From a checkpoint of a small mixture-of-experts model trained on Wikipedia.
Experts: 32 SwiGLU neurons an expert, a softmax router.
Training: a variant of SOAP for the experts, 336M tokens, 5131 steps.
Below are experts of layer 3 (counted from 0) of a mixture-of-experts language model. Rows are named router (the router's row for the expert), gate (a neuron's input weights, with its number), up (a neuron's input weights, with its number) and show model dimensions 96-191. Each number is 128 + 24 x the weight over its row's rms, rounded and kept within 0 to 255. Numbers have three digits each.
Before each expert's rows: a language model's description of what the expert responds to. This comes from a sample of Wikipedia text that the model never trained on.

# expert 53
Prepositions after verbs. Prepositions following verbs or nouns, above all for, to, with, against, during, as in elected for, ceased to.
router:118116169185097060149098149110121139110114144129126155067137130112135145127119112122162102126138145115091140131120141176129136144131149108155135145159116104095120115151118182143116091184137135102123100094112166091086125116118118134102142099122120124105119174142137125091159132136129156161
gate0:141135101140109118121107130132128055097131100102137101167122127124137121117146120106122097135109140099131119115092128130123141141139108113151114123120148114137147162100150102144093132126126126141096102134142150143082108111112110115142180124157155068147161124134175105051171150116094159131
up0:127124094153138122106107147121161079161172161127107093127145138144157108165123146138159134134137127162142151165075155131113122147093187077135105140137116105135124139186123140115126177187120165130131119131133132143117135084121139144128125158150103162135132150161168130127142142132128150125
gate1:143159113092127121079118140168122113126126155101120139139167121156188090105110120099133142089157113071105133103134133118108111131115150132161121100135175139097075097113145152122114120152139122108113107112140178103155112087140130149145180125139156129123087147132090126164109108176125151102
up1:123187187127158109160107107119136158125150084098102131116113092138102144164147155108117120163123125088121116122120165094092114097137115146118099117113128092099140138136128111095132117131121126192138117108155146134140177128117136159115122150152156111138138167107127137131128137166126115122
gate2:150138162132146117128117073130133169084131160152121086122094162138166117116144135126136112167130106114092115100106123112117123140087144132122148111149107109129112139138137124140145197108107145183124122131130114097151090144098129139098106106146137123120089154124064118083137144142135106133
up2:156116159116171150157113148136109086117146099150138158120108129128123150144139113166130144146129139113152136150177073134121142134157135146091112133110109127226111122112167162139119120153147130088158108108130112122165113094120122159129175125123145113142107135152112118129142104102122110161
gate3:082141096155155138132135123146085134106148129121130144136108111119161108152122142176128092113155129144108121140115148136149121131098122159122111136103123093061135120122139103136097106090121150131084139106145207088166095102111160118138114122096113095156167150135128126148124122137117151153
up3:142107117100152133131105135130143104134084108119139118143070177182126156110101115135144136134123125104134153118118167181152145151105114107123128127133122140140148098081173174181132107156124116124133161105117125102156137127127145095148142097122135128157128136132134142098108136120127137170
gate4:112120128091130092117099168145112115144102125130114180117157079123100136195088148099138127140149120137143117087081146117147148132153091148126139132134086116157100147143161102125153107114156154123148154132118130114168134173115121136098100122134088122109100146094135096128109119097128094111
up4:118146145185101154151139116137158157117120140159167127121131176082142118109126130141078171152149139117146127170165119120128098137096166093119153136159134117122173113131180135148105162107151119125100116117157123097109106126129098125139160133122126080158177117125119117140107143102141162164

# expert 46
Release and sales verbs. Participles and nouns about media products, such as released, sold, nominated, album, gameplay, songs, mostly in passive music and video game contexts.
router:124114118093106122159110119159138133107078102122135103085175140159142097106140148117148147181110144150119132152114138077137134110134127136122130116134144120145155110124182097131118147090133128097125176129122130144140126148133145135142097161154188134133117132123159160112112129129125137133
gate0:089102107114108119146144142089133128143145111119143103136146108116115132131194122151090125145123115126175147175141127115182157099155139114095088093134171142151143109105178110124089184091141100108117143128107077139141150163128156104163138186146125140120107136113123156094126112092103136090
up0:100147094086108130202111090118122159127131159150140112140114106124116151106141122114110099090147109128162141140123124135119098130115150088132121119146130193061103146073125133124104147085135167132122160137098151115091102119113074146127114117162121120150120135115156099121088125139132139129
gate1:140111103132112134132118060140121119148116096086171079155123101134139086117127145105106136127106164167171121152155134121106138113123155115151140103151131044138130137155176100149083162110144098144152163125139115129117149098159116111124100107147142140076142097122148125118104149157105128131
up1:149161133092154132097157168124154167133133111099112165149160107164107146118125118105161141139178146117135123135106137112123125112106164127099134137131124211151134127135140116164175126124143165111136111144162102112115068090135123118145162146111103177126089125138124111119143099109148141116
gate2:136069127119089134143093117117109129149118117098117142144139108129160166143189125149136175138120160165124145101125117124141155092146114136173120150102166120140148193136133141112128121115131117095064107140152126126114116108083147149144130173146109150136120135115108100136147121139153135133
up2:136122167115115137111097098167136142119118168092135071169134132113162161152147148160129159190099150133135092151108071132104115114129151117130147137133120095134099087133107107113121151082102133132140148139109119124139096141121181092134103167125106141129130162154109130132111149098120169125
gate3:114133110109074108109151139158135121096120078152133111150149142101172125123163168136088140108133121160143146119113164125143166076149114136145134133128160108134161173179126080132129141126088136163159165130108155149106136112135146128101081174121182128130104123147143143101135100142097107110
up3:138119145125075118120170124136114180118129107133084146139091085099120144123115168125123129100139139152099145091126144113148156130112135136123141132132105093122124133134153141117077141115146123157166083144112171158114106110190081185123127142117140160120121107184108121085102155091124106124
gate4:090134100159091149130157137128113156145108099103127115139146110089140139105086165193130154129149125124140084150119133161123142104089171148116114148152141115106123133117165135134136144162137135147118137136091141099156099130154126102125084094117163131077163153178119137165120093141102186109
up4:121108137134131130100099104131155126130045114103130111132139118143105181140115144133110105163185111115088098135133182128152108127156134135126164144097105147128141119094166119096090139132124109117138147104116176145073110139110103142134089153169099091123189141132161152095134112147121125160

# expert 9
Clause-linking commas, relatives. Commas, "that", "which", "who", "when", "where" and closing parentheses that join clauses or list items in running prose.
router:116138130163161120114175099126125137150179140111148150114127115133137131143096112129120080142144143107121121134131138150116120124116109106140091126106116135136157125125121141099129090109137117087120094165118142141116139120107118125097144138137145135103118137132081075133155093112134148140
gate0:147098117115098126110131141119114139127124111170129133101117083148151132115193119122122096130122146137129119121099122099111108154103127145118151116090098095112142105095149101105149143163132107102127113149126131113209143134143107138173095092124167132150140097097123113145112082130130114118
up0:114105129118131122103108126161115141136158122149118135136161106140097072138117136123157139145129148119131141117120127101117104145132122108137158118065122198102158145166134137148172153122133121074137129145150177129159105142124110132131139098137134117146106103163120145158090087123134090140
gate1:143116144128105122077111138129120155141112105113115072161108099130143115153122119106165138102157146126144102131123127167108138178133112141129146179113119106158112130130144129104096129157125120132115106131119117082155170097166137167150124157149133081117107109124130180102127155133137165110
up1:120118111145140131100151174134127177149096150116132168093144084157122126117132154097152159138093130081166106138083169110146163144146138117113150125084101135137098093102124107138126176147099109120110142106110135154162138149099169149110107110056143135151121149129104142101118107143138086114
gate2:129157105174117102139151138152153096098126141147106164088102107125144147135130125134111099132123115121117097120107127123158128148122125140186104119161129115189119114154162136128089187139128139127168109137144146106119072126148119091144148135144154140128162133123107084138151106107120164102
up2:110119098152119092116126131139167150132085102135146125108131168152133084142095134143143120113147102132129116101103156124157124136174057144195094101153150110122111147147113152152196141136128125066155185132135099106134074092149162126147126115145158115140142104141128109119145125156128153157
gate3:121079130095138127109119111152120085078111129103150088119141135153182168135153134140157103121158131135163161096115146109136140171103108140147130156144141151142102134145123142140052125146134106117144099123138116112069151158159117140135148159120057137168142113130108123141134094073125121130
up3:154103157123127125137137164106129148109137120146091116147093145166119132114132130109123143149147088092105115117142126149166124110107133140107128092152145075170129103066124097135129119163118131152162163122137117153130124112103142172149114169110132117147127138145126122102155130104098116120
gate4:141120143117164115117132160162082130126103148135135172093190095120117142126147148113168146103106131134150133113151114151146148153107121165153149125118117119143128150062128140113147178123135102108102103137126119139174152176130161146080154086102127160148139160099157138164096105117088103090
up4:089105098116119108101119156140146098115113104170128090132159134171163122107101148147143145149082158148092148116078150098120095132160085101157126166127124092123133115116142090151163135176125090067147158101129138114122141109095124132120094157130087147119142097124118155121155144102134102130

# expert 16
Word-final name endings. Final pieces of Latin binomials and foreign names, especially -a, -ia, -ina, -us in species lists, such as Atrichozancl-a, Tucum-án.
router:133114162114111116160131125111115100096114086152131155120134139156110148178108132133125156134113172100121131140109131097145115104139100134135179129134124143144152159175144167140168116122115139142142120145116205113115129116107109115109134063110166124119108084121117092128121140125137143189
gate0:104138108168157141131115142130117122164121133111106107157139125136132133106116112137169150130143152141105137116141179112124103136132187134129110116149139133106136114081122149145117142144119140131133167099098113096095144137146125130133158155142113128127119125162149181106159198149118135158
up0:134114139144126139180178137088119130084093173116110165116125085166109111083095132117100146118135127127114161105130137128157173185152098112118138096130135075094089080119141070151163078126175150117124107131091126129117085130091109141135108138111126130177134178131106086115132124119125131132
gate1:120121145133106162108132119133123132133144164141153119116127125141160148127109157110127185143070108115129154156160152135159134137176136189122144129140132072159090112104129139121138194114131169121141104161128119134099120149166106126107165142122111163139084145163120148133104168125108165140
up1:104104131160114121106162076128152139104146179097149147100113192145138144162108180137077109131132119115135145138164112125185151117128105113127150133129149131082118119123098128116106110124117146117135084137094101156146171143136122120151154092123147158117137140168097105069188152142165140127
gate2:147120111120158139085123109125086142115129080112112106144169129106120116142119120109142128159149108098151152117114136114121156108123118119079129163094123148126133169108091132133137110148138133170122101169106114162116138124110119128097187110140144126090148092127131136139127150091143095153
up2:145123139103148100100104121116141120074103130128095149095106127107156142100109138136136128133116157127109166116118183107134151121090126168124088141154127103163132139157120086183141104143121114149138133138096126120118116106131136113134163135153166103135063094145064122097114086106142176110
gate3:148157108107075088116201124134075166140128127126133114152163106137156132128147152118122121148127139143113121100144120148112122133114158140129137119124121100142116121119121146128172132097123121122090125133128103106123133127120112124145122108100102189160132123119111145066125123129105136167
up3:127105111115087139118132116091128139107086121087163163119138105097147128140096116159134134130129135140091074108115142115159156117132133166159109105134101133142098145147136144084121159113130161108148131123122170093156126154099173173108114106110142145146107139116106121068147122124139170138
gate4:182133136120128076129114135174124122142124145181091091107163120104160159171153157124123142121129139145113087118159180134097123147104088142165156147163097138118156152068120124108131087133113107146094170073093137115135182135111192125106128125139125097103097110112117121125141099163102138156
up4:136135104127142127139129118170131126093136106123166130104118132167113136117149128134114132120115124115155186171147096128116141152140112131159098113108176115139109146110136037164125111136130118103140147142091096133086131127119098119119117153118097152123137167125152124161113138131097090111

# expert 41
Entertainment and plot words. Nouns and verbs in film, TV, music and game articles, such as film, episode, season, Released, songs, and plot verbs like forces.
router:117095127084119143140143144163163134107110148082125118108164140135140091144137137135119160147117155136127153166112121099140134117114137148117132109097166150163150122132171121132166114097138127098118204090115135110143130148114152128107117137137173130119125113130158080086157113150127145121
gate0:120104112100159189143169136145163149144097151119123161093152178134152130120136112128147157134144126146171122151139144174136128120076142133092161101120121123151098129124159098063131143079120122123116139100158145097145120114163114113170135115128135182115145170119089137120136134166127116130
up0:146084127136140123124149093124173129093079123155137153115148096128122138108190153085167091127117128116102103111144127103129170140112092154114137115114138155138131170134112131141128133118128142184088107151141163141122160165129108170158130137138151130161121141165131106125147113138126116156
gate1:144122133106147138113126135180132146140141144182103178121149125127119157107137149153110114092139132158096137118096145121139120108151129183112126127101136148142136173141128183154104143093119125111120095106114142165109118074136163108123087134127153140081155126105102134104146155130113126103
up1:116146093143144112149123125161164149179128121143113148160142085164093110145156117179156154126118119173135095115163112149145157169092137153140159108139177118126112102142082134140125170118098181142090143112117121112106200154145101123151132134105124154116175160132178142090135137106160122174
gate2:082110135116123137184143112159143147120098186124104141054198123143131098129133152102170114124155119112065149126116089146146107154125120101130126123156166124137127094098157141128091151159115124110127129132138148112124134107152160129152162155069181143102104127135099127065148125153101139108
up2:169110131150155131122140120114109153077079145105112148097135151160131125102151133148098133162114121112068128164103130107138125148129107111099095139137128094142131122130121156129122103100156163109147154165077091170147136116140123150138150153131138109128114159149137127148137078084145123081
gate3:126163130156079139124162104160107133125144137109154104143122137154150165178140127145134116166126143133141119104151152155105130132158145123120104154083175149139106098158116099127155142094111116197130126126103128141108135132111126112110114110141106160155107161095108125154082103143132160093
up3:183110097111127166125130118143153137106103126141120095102100122113124139154145090136115118153115114116166122129144155090148126103142108165136145072143138077129141149128146135140117113133129155074101159146152127103075129154123168107119107136154101108125147152100115109144127121131137105114
gate4:135143100131101115142109164123124139143106151121133109090138141123161149115121179145132112146114125149160106125082143105150174104108095134136151133132147128123149106121159079110127165154139118106150121120083083136140139136102141107153174134136144119131178086108146096071135082138159123107
up4:124113147144111135086157127122165144138161142153117112180110143140103085158146162157102125113100150111150170124130088168142146118144124121138145161126130110164125159132111160098159120115127125161150146154133134120105128071085147148179185124111115117137075135088137106154122131109125177131

# expert 43
Name-initial word pieces. Short consonant-vowel pieces starting proper names and foreign words, especially Pr as in Prada and Pradeep, plus gr, fr, el.
router:115086148084152159156164120113152150118121116107145129151116128147111127179125194124134154159139119095153161082132152113125130112094166155078098148075160105158131128165152063124169110113140151154148179137131153091078088138140156099125112163124108160144113147117117132132140093129141123113
gate0:162167127154109113064160125083115096130152114096126121135144089114135135089147176129164108148130176140133112112178142166152116109140113137126117143142117116129143096126149133122173093156116117165086175139158107148131111073125141140110097114109109146123183149109098073195151132097108147104
up0:101103155093094151171107130121157100163126140119129139141136175121091132172129124166125114106102136165112150121119105121149103147177136131174083114097151140142177122109130094109082122137111117134131123063176206108108177147118147135138141099147099110122130120151128116126145145144130140137
gate1:168095123125142115086115165130116142128109119159139145110100129096144157120188101157123114126118145138111135084165086159097128103105153157122090173192145100121097161140118115125101122151108121117155157132075107119148137133163149079125110157123097110104116156119128134141091141140132152133
up1:117152161072115115153116098126150121097126158140134159117168089130111098108103158164143118159127139105081123133147123153102129115145129152112141120150144082097137098148152144126121150159126123112148097091111178124134090144104083090128105168130122113183119076137139068101121114128128124125
gate2:112170106144120114092117089112130122109084116092125111143160177117105095155141082133118101150128116137122135133113108133139142156120129094124123149109139153112126171111133135128102134120151099119108184141128165149112071092145158107120164155091104145142102161125111150138104110089140137098
up2:162126133106107108118151141145124162148106103126168145126129116138129108176106156140108126170124151193104177127102152167161135132123122117107105138100083110114177168149127137148093147146123167119130131163096094138098138126152119128213125141142125100135142152113089137073116121124132116171
gate3:132144120178087102175127099142173143122139147133124121113135132118136128134149139124144207116100133112100140123124161086123163113150116101139158163141135128145129169143143152181095142091119130135113149147093114131147172151146112141147129108147177103110135154105125129114081117150122122095
up3:121147173113087133150122135121126173129140146125120124132142071125121147154114134133142137132120121127136120130093161116124112108159133140115135092126097161136108134123080193129127095159147117191151072125132138144151111138101127105170111095174201155162106117142126133104095177109155096072
gate4:151117163077139083134117145142081124140136125112121131171136113141112155127094127136139157147100122076117101149098101129171152125114155146090144095129123113119143125164131092097103174146145118102157097129107133073086137139183141105087140132174126073172159135120123127131125182138157114087
up4:131166098174063142146164132132125099161118148138153131148131120130146123121167121109069145109151142126149173132138142116166137171142139106081105132106137155140138159127098137131078145065118182130136107148136124142148113098139134142150159111109175130118107135101119136137127139131139145126

# expert 56
Conjunctions and contrast words. Connectives and quantifiers in running prose, especially but in "not only … but", plus and, than, although, some.
router:124147118143143137153148141156097108113131132155131118148175149169131125095120138119131151159148138117132126141116143119121113086130076127120149149121144147152153068140155138125116171104127115086100125169158105137130104135108142121173131160117181102106122138122133154136136121151123168140
gate0:111126127125141118117165144116081134155147143157117089111103136137150117126110153102149163140139101135104192123123123130061096137165153110123181099128134121136129144073128154144128111144108135149107134122154125095135174106111140156107136141118140128124155139123133145131170138131110188147
up0:128155132138098118115100113196151138148174116081153132118126122133081159138123113083137135093149149162130099136123094125159145094116130153186143167134129142120092095113142145141162074142155125118141125110130111140130111132132133142117124130149099112146181150115105096119141075120170126105
gate1:108127119133122150116151150109104108148164129141129157137167084145108103101116136111107092130151105170127110122099147099122111067128097078169170110151137161134120084139138121139113125105126100136090162129145120124144095126102115123134108167083111127101122129130103145138186122144105097136
up1:133147142130101132138142106108117137133112112151116131082120121138142198140140159152097159107143155107137087133090107154142128136085157172159122130131135110155111124142144105107076125102116171113127108155132160068070162122152111096165115125124072150125170149152071117100135144092098119106
gate2:115153112123128119101154157080138164128137112168107151125151096147125092075148138122155147126106104140122150068138128107140113139104115110095151138142138114138154168159148151150130145133129124118098136145085132138176164148161100151115123131120158125117160147121113124055138125123122150135
up2:146152138103128149118112108117086151172155119171163140131090151129132139092144152173114171153103148162105119114097119159150157108113127085107149104166111162124152063135119127083113123123118113117134137110099112119148141124148107147150108160131149114142163127113144186066115144133135103168
gate3:117111101139081131133118129113147073117093151108151125104130167096136135092121128095133123123139137068134120104138118089162158131152148102101118111111104113162137133143178177111131143182148132125171162201108115136112105177153139106148102113135107149110139157142141115108083123099134131168
up3:136160115127116139113121121105103152110129065098124114118085090145113112126128163149185120127123135101138136105137134142127155189169123148129108154146075135149174118129140082127133143115155101112124129147091107131156145173119121127181092114097116127145146145113153118136114087105119168131
gate4:168068127117136137097144125124132123105123124160124095130113097131178142105130151157131130120122163101123101107137142148105132114148103098101121160199108086129115131146139179124153122135141143092146093141097135140160092127133142137138154163156096171103155126110150098132103125134139156129
up4:140118136109130120127120164119155114201121141112125162126134118114119136146134087111147134135086105107187094127125148139141159127079152142133094094146169193112144146125130070119181132141135134119140163136143148123108168134115121117126117150133131134189124110116176130114193112116143130105

# expert 11
Commas and clause punctuation. Commas, semicolons and closing parentheses or quotes separating list items, names, places and dates, often followed by and, which, he.
router:111162156132139123091166128066117137142160154066147161100137107164131107110100121137121094120132094128136122141143137147088130141092113134132104098093122119168138145075107105091158103136143120160148115133119202152128144124103167160106132135117138150149122157138109064149152107122138139115
gate0:137128179164109111158153115111102068164132171126112134161155126135131166131118089128160152099152076125146114145160129143123144118055077065114104099165150070107114154103128126087182143119122125116133145121095158123085117118159126091100152100157098138105145122124129149100106108121109155135
up0:116138134123157160087114118171120182107153127130123090123119127161136105122094136131104099149114136157152147141142128134146177169151135108138143118114125195110103112120144124147110136125152130114137091145108151138139142144124096134127142145096097076112144148156119123091119132122123138126
gate1:146122104143114138090148168106087124161142173145134112113126092091143101124074136127115095139132157104142109112178130089138141125074157131091107133153145119155137139149165118135109127180117136166122148151131161150089142143148126136122155133104124142190150140121128110122127153100115106147
up1:185101124090126122123107124153124172073139107124115111141109126098143085073147128127106156094123120151152139112124156129130136181130138112115117110124155078151165062116134130091143110139111118122116158122090142153158136111128149114166099159125132131153084145127104113063116138148142134122
gate2:090147142137144140113092158109152096145136114116128088122107109117165117135117142134148128127084103145112128138131121114129141140114062144146137076134139128162130092112132065128122134161188127165139125117102100138139097087135127089179116140113100122113150115134106080157112121124110133077
up2:143136099123154155190147149105145130159120119109151122157187135121066113122122116123092165104108161097134094125150126133136133130156124122133113191142101135133111153173135132122160156114035110092141144130141148094094110134114116116105136112145135146116159094154086136076174124122121108172
gate3:153119167141131109158119124126157123111152105133129115118123165127095077088126150109121097138145136137082140151151104155109166096103145150081169139135085146118188178132167140133088122169158118100124115143116129114161126131134142149092087108144127129117119133148157127151135092128124144178
up3:115113133154099158100120134107129120130137112093142116142089138094106091102105136113146128132102134140120127139103117153126097128128136150126068152152085116118129151132126137099114129129150095117099127157118136149145115104173117167191100103139116158103098121152117150112103107113111091171
gate4:133151112157093096139121141104140098145140129123111156141127136137122139174117090132132096168140104135152131134128131185097161127145131135118189166133133111085136095172129119124139094163142128111120141139107108122120162117124108101179049111121113117159131105148121153138148132130125131136
up4:150138135147109130106126137099152107125097149129149108124119107110114177141146135108090189149164135139123130101146154179122115140113155151173114117153168096114114094102120119070099146133138144154119127149129135140167113103140105140153103114144132111116097120129107108134139121135119152136

# expert 37
LaTeX and odd fragments. LaTeX math symbols such as braces after operatorname, underscores and backslashes, plus digits in tables, byte pieces and word starts like Compar.
router:125094158089166124167101102126131138119121143129116078104138108182113114171100155108140145115124126097126129134119141107110112112107113151124106101117157173163147114151099101139182105058120144109111138136133135151104130167131150113155097134109130126129149144120149155143124120128123144110
gate0:143098115160120155112131131129131139091145103103115134094160125157158100128094140136147122119121148091170110149113170124121115117082148132158101157135138158126106143099116163117132080157128152142133158151105067111127086143123134098141133164156156158108120156073148101102139133096106143123
up0:120132093064137107125138154111131123124129171169111100136094094116103137125194090115101143163123105115151112201166112108132114126125107112131114116123154096078138092122095143113100130129118127093130120185142090106116134161100137142129133102137065136145089157147098135140144121113138106153
gate1:102184131148146145110118159108097136154132112148156115134158147127116106147140170096111126157084141139141154125113136119100174152096138135117132115127124143129158125118137121179092131154145128110153121131154140141117153166093150094137149157122172101181092107118128124096144141146128163089
up1:129151152107118148143130128158124123126147125122143134137141137116154127134161162129118120157141104097149146121138149156163134140125121139112123129108143137165115151137158066169148117096133104137166132142121099132139120164169159112076106144140150155116078109114118128133109087136084106179
gate2:149139155103123116145154163106138129154093130162105128130129150149143129152167121134145116110117121092152154141133156111104133176097102101103150118075115116123084151137158115130164173142110142149102098122116121101110095160191084158183103156144093122136125105103139158125121081157129140123
up2:136119098144114134111096165102103142143118136148121116132094129115108173163145096149144092139155090101104121131126122134135145152102129124178144132094131107114153094123086121101119118164122157110136167090124082161123146074120121107122131126114133143123085121120110129177188123134139114156
gate3:181116112127119120127122115164133098149147109125135107128147105115139123086140154123128126132142122125181160123113112132132145159091135054150106150123098133123158165128091149104128127113149151096090122158103135105149121096146136146129113127122091089096173125138108127132160098078137150134
up3:122094109160162171120125132096107110143133114118126137124150131085142107133134160147113170125094124094136090138164108155162132115134170148129128122129147111122155108152175086107124100104106135138117111140124119127072114159125114101125113161132133154137124161135119143115140065127131120104
gate4:166093114105173160108116065168131123127145140139095112161107152126141153139126128122106107155150120094109129115135116164129126123151121143117144165116089138156175126102098095123088157089141115139129115071122131154148127135155133148111126127110136101189163114117148140143130105108113168122
up4:108140100138138182159116139124124123138132099130127067146170086145126113168162105111066151153126122118114152162154142095114163123097147105140123140113117123125123123134168127115098178110139138115146120130138087111113141095153163151165112182143153124153143122146079138146120149168157117103

# expert 13
Creative work verbs. Verbs and nouns about making films, music, books and designs, often after was or he, such as produced, directed, wrote, film, album.
router:116117123070121156106075135141164126096148127150146089129140141123142121142147116109164118147090137136131113156097132164140120149117093098149113090137153149116156153100138069147152110121144115165148174116123096109152147165118161151111133114205175126137115125116125156109145105115142125090
gate0:108135113116103161123087126148131123112087127164143082133165120112138121188128145124145144097161111094161146153118106127143144102111119129085122094116130111114113161150135105114134138108160111150113154113116123156102128114163170148148142159137183143127179142107129148106109112091155118095
up0:136113143120110140133136126144131096109124103155139127118135103153101125112140128186170176109156113111144097130138126122099158120148092153159085131121083156155093142142118111132147100150155107141145182115151136150068153116110144112128124149108118095173134148124148089119112130109103101117
gate1:137114152121121065163132098105104124146119143147092184137114146142130151110099121143132139139099153106123135134106145093141152132134121117127136113137114106087147095092106165129130117107133111107128146096092078154130136141197086136086160116143163146140129156131110178120104118117095117100
up1:106138137161147114124158108148097143138142102133154130134171111158130122092111142123124154136138170115128160089169168118155129137145141155146131139123099138116130119147157170197132072136134159095144116115113147128113122094145148110093127165124120208126120129118157080168159139170170115146
gate2:154130132125142142120093102150156135133115100129149106146132172120167160103108160134158129099149102126148100170125121117124088140152097137086127141152103105104116131127185113128103136126116107162148127098132151154138097091112155126131172140103136132127129134146154128162156139107161119110
up2:114093116178108128133115158140091161125170132121122133123135145072143125127139147131109147109162170082122073139137153104141120102107123160067123121119116121135114150137140088138123140116123109104115121101115148127145074082150176160094140146116144124134140122128100138154115161111101118129
gate3:109127117155145159100163121116122112168164126097137080143118123123134156115121140091121151100138166114108134120094123182156178137085126156132151115112139124139102130065116103134180097134152110122140160123104139093141163133152148085151167099166102135121101124118130144136118131146125116116
up3:145179136141126070154126140106132120084126083132166158151191076130100111138112078158120119135094076131128149146120108098136095148155137126136147140122131158124121120171137162178081124129146090135142152158153118154136107161140142133105153150112132125124128148123145146133122154176123114062
gate4:154124128105088126107116134150120103099134109145113154168075120118138120148103121111106175135139096090153122103117109186143129141136091167144140112148133162076084094156130113141148117114117143130133175078125140159143131150114117090097114109134158118108110146133107118109167104146120121081
up4:109099114151162144069115097151161105135143137091093130140127140145111124131139084106125141161132146128111179078126105081127101119114171112123150097130106100133096124105110069132142111096133134130139078105108099119117128140109141141172120100135136111165126145129167122152132137164127140148

# expert 45
Foreign-name word pieces. Middle and final pieces of non-English personal and place names (Yoshimoto, Bahrain, Nikolla, Ostapenko), and letters like ı, č, ş.
router:140087164110135153105138117107149139136100133106123169156125118151128125157126196125140150112127153098084120120126104126118120112104127154135112118116099166142106136125158121155220105102127144139120107061115181109099125127114161146145145083101160138142157107115159101123120116064120178118
gate0:110120152100107126081139118103152119135113109133138141158151140138134152108101155089163133122151152144134149136167151182127102135061117156143127085129129120140139114128142118102121124130131177140094116136121183100128136122122102140131141095111155127144154082089152139133148097087126158132
up0:099141100125173118160134114137105112179135130119140113133133137125140068107151155142177105127132093110136119154096126109108088130130103193108110157151111108122120145144146134099087097138073134137111158087170135108153110116147137124161125139085133083123130152136144161133161164132156112153
gate1:086159154103098107144151090097116142152098131129151148082125162110194145123120090110117158136148110113114084110104100143115168096128127156113136146135111149182132106099106117114140112137133145103102168129128126106149106122131136141156100128111149141156118164112117073118135153122142180127
up1:103133162096106119102159111162113163123113129127141162125125134149177121113114124123130132128116156130115112139076129144134149092127156151152126117092118120175085141155150135132124138082137125109105107117161198135116124126082131147141106104106147079125131169125171114069128105098146126141
gate2:114179161114132132110104119126124162120143153138089148148138062167104153143092103101131161128174162141120114112149103096126128140098203094119167130134142202138132144091132109132142127104120142081126109149109102141104089128117145141144136117128152093140091099085132129133141084115098164113
up2:161103121158109108133153095119151100128122146151150125158169123107163182127149149094126081164114150126129096137112125146130093088147096164164128097105093083096114135134144115147134154150147141169130130133149096086122125114146106087122145126166121102180121090150107148129110122160114135131
gate3:138147146122167153088126104145131141099110134138123135118148092166112133129134147113098155123099159151078173093120128137099143119102113112110167139108150141118113134130180121101128159109135124114134079084151139148106103133122124131139125158109125138147117155092135116102127144110124109125
up3:114137099191109156104125093122150125097148097097158138140127106157105120121105131124118104159119149119133116155117100175089140088141133112067103150140121111089102126119145157150134121139093119136116140136101118112112169151115136104107160124139106105119092070135104132113130092151119114124
gate4:167132146134159123122139087127152156135147122119109130136119063082094103128166097166131140160152128134109159136108185204084118135115153106145089131078149114114109153115128080121189120143125172138128147079138139109131135099140120112135124141150124155193102106126116094119125161148163131101
up4:113163119131157136114135140122091165121117135175098152156148174121108164093136100138125148112140112140114173107134150153095113168172106097114146160122114163171097151101104135111084169138110126141094090142143158148072156112149114136170110123127140110153111133118093129133083160108124107136

# expert 48
Closing parentheses. Closing parentheses and brackets ending abbreviations in infobox lines, such as (2–4 NCC), (PDT), km^{2}), plus election-related words.
router:129079099116155106149131112122123141103134116134142137092146140145136116078123112127177137149137127121122138120169138140134133139118145153161115142138082152165163135117114111119130172076110132101120116150110119117113102143119117133101164120122093105109155087115140100114127115122116086144
gate0:143119135110147138110102108097135148162125131125129121096119096131127150124108137072157133149139150104127096092147106137110104093157122177159082100111167124154123099116125157141088095137122163167135159113153112157106098162097147129136166085127102129137162071117100123103149098143146123148
up0:147130119115103126134133135100100129163115108109130128119122158111121105069117147131110107150145141115145131186131107083092179139118100124128154129103113121140128123160153130186133158084107130141114128130108145080130162143130095167123108165120086117166113123095127117149113151143097137150
gate1:148129149143124127178107193151122090118111128118159142128170155181154124165111138127092145133140160175181115128143122105131133106136123095179149143149094158112128144132126180094139133182123079119115123104135136122064125114090114101156173147102095110093145151114146124150075153088125156145
up1:129096159098131068139130138148159089145095107123123170120156091137090137171116133120152136117102090134083142147092155136105104139132147103102148125149157098109086151127136163141132151155140154131149099104091115132111145135117080197134169101167142116143136138141116097155122145153141131121
gate2:119128130135166139144112125127101155108185159125138118094104096104138144135109145108155100121086124107119105087098137112115150146135098160149143120159114083136148086106123117101160127125158130094129087118128128166101125162129162129113139130102137164132150131121118127099146163143117130116
up2:112123176154141130120119132165123115186117153160125119138073111119109125132107103125152110105113145122107137133125114138137190136094143176121140130136158112093109142104147109148098147105164127115113139110120092164140124113145101124131136158091094127116151158139094093141090139130176142123
gate3:126114127113105151152115105144139157135143135096152125125152130152147113119155127131175140111081155109137100101136098100118130103159119162095099114161148116151130075087170158127045141134118146122101129075095138170092139142140123114159153100110136132123117134131118168099130192145136088134
up3:144125111144122154103116141098130152149189117141120146131139130141138137130092146099154126111090112104133113146115152128120134112152113154122125162115155140111180119106138145138115119112101120150117138159132095110133137153134167137126082118107125118094156149162152129129141152144120168100
gate4:130115149145139103090100102092102159100155099115122127087139165179133142121143136125096154126135130099100120108156122142109105125118121153130146142108131112126119135127131066145107157129097157144172110166112147059105109164117148163143133148108146116140118145124105149132068112101125175104
up4:117143141170102095162102129092138149116114150114089101124163122115145082143132147151169134154102133101148124159121129115149122130081132112146111099166148109112131118118136136154083154113163138053156135136099110136129121116108121126101149142152132117136141118142114133159152081174156081125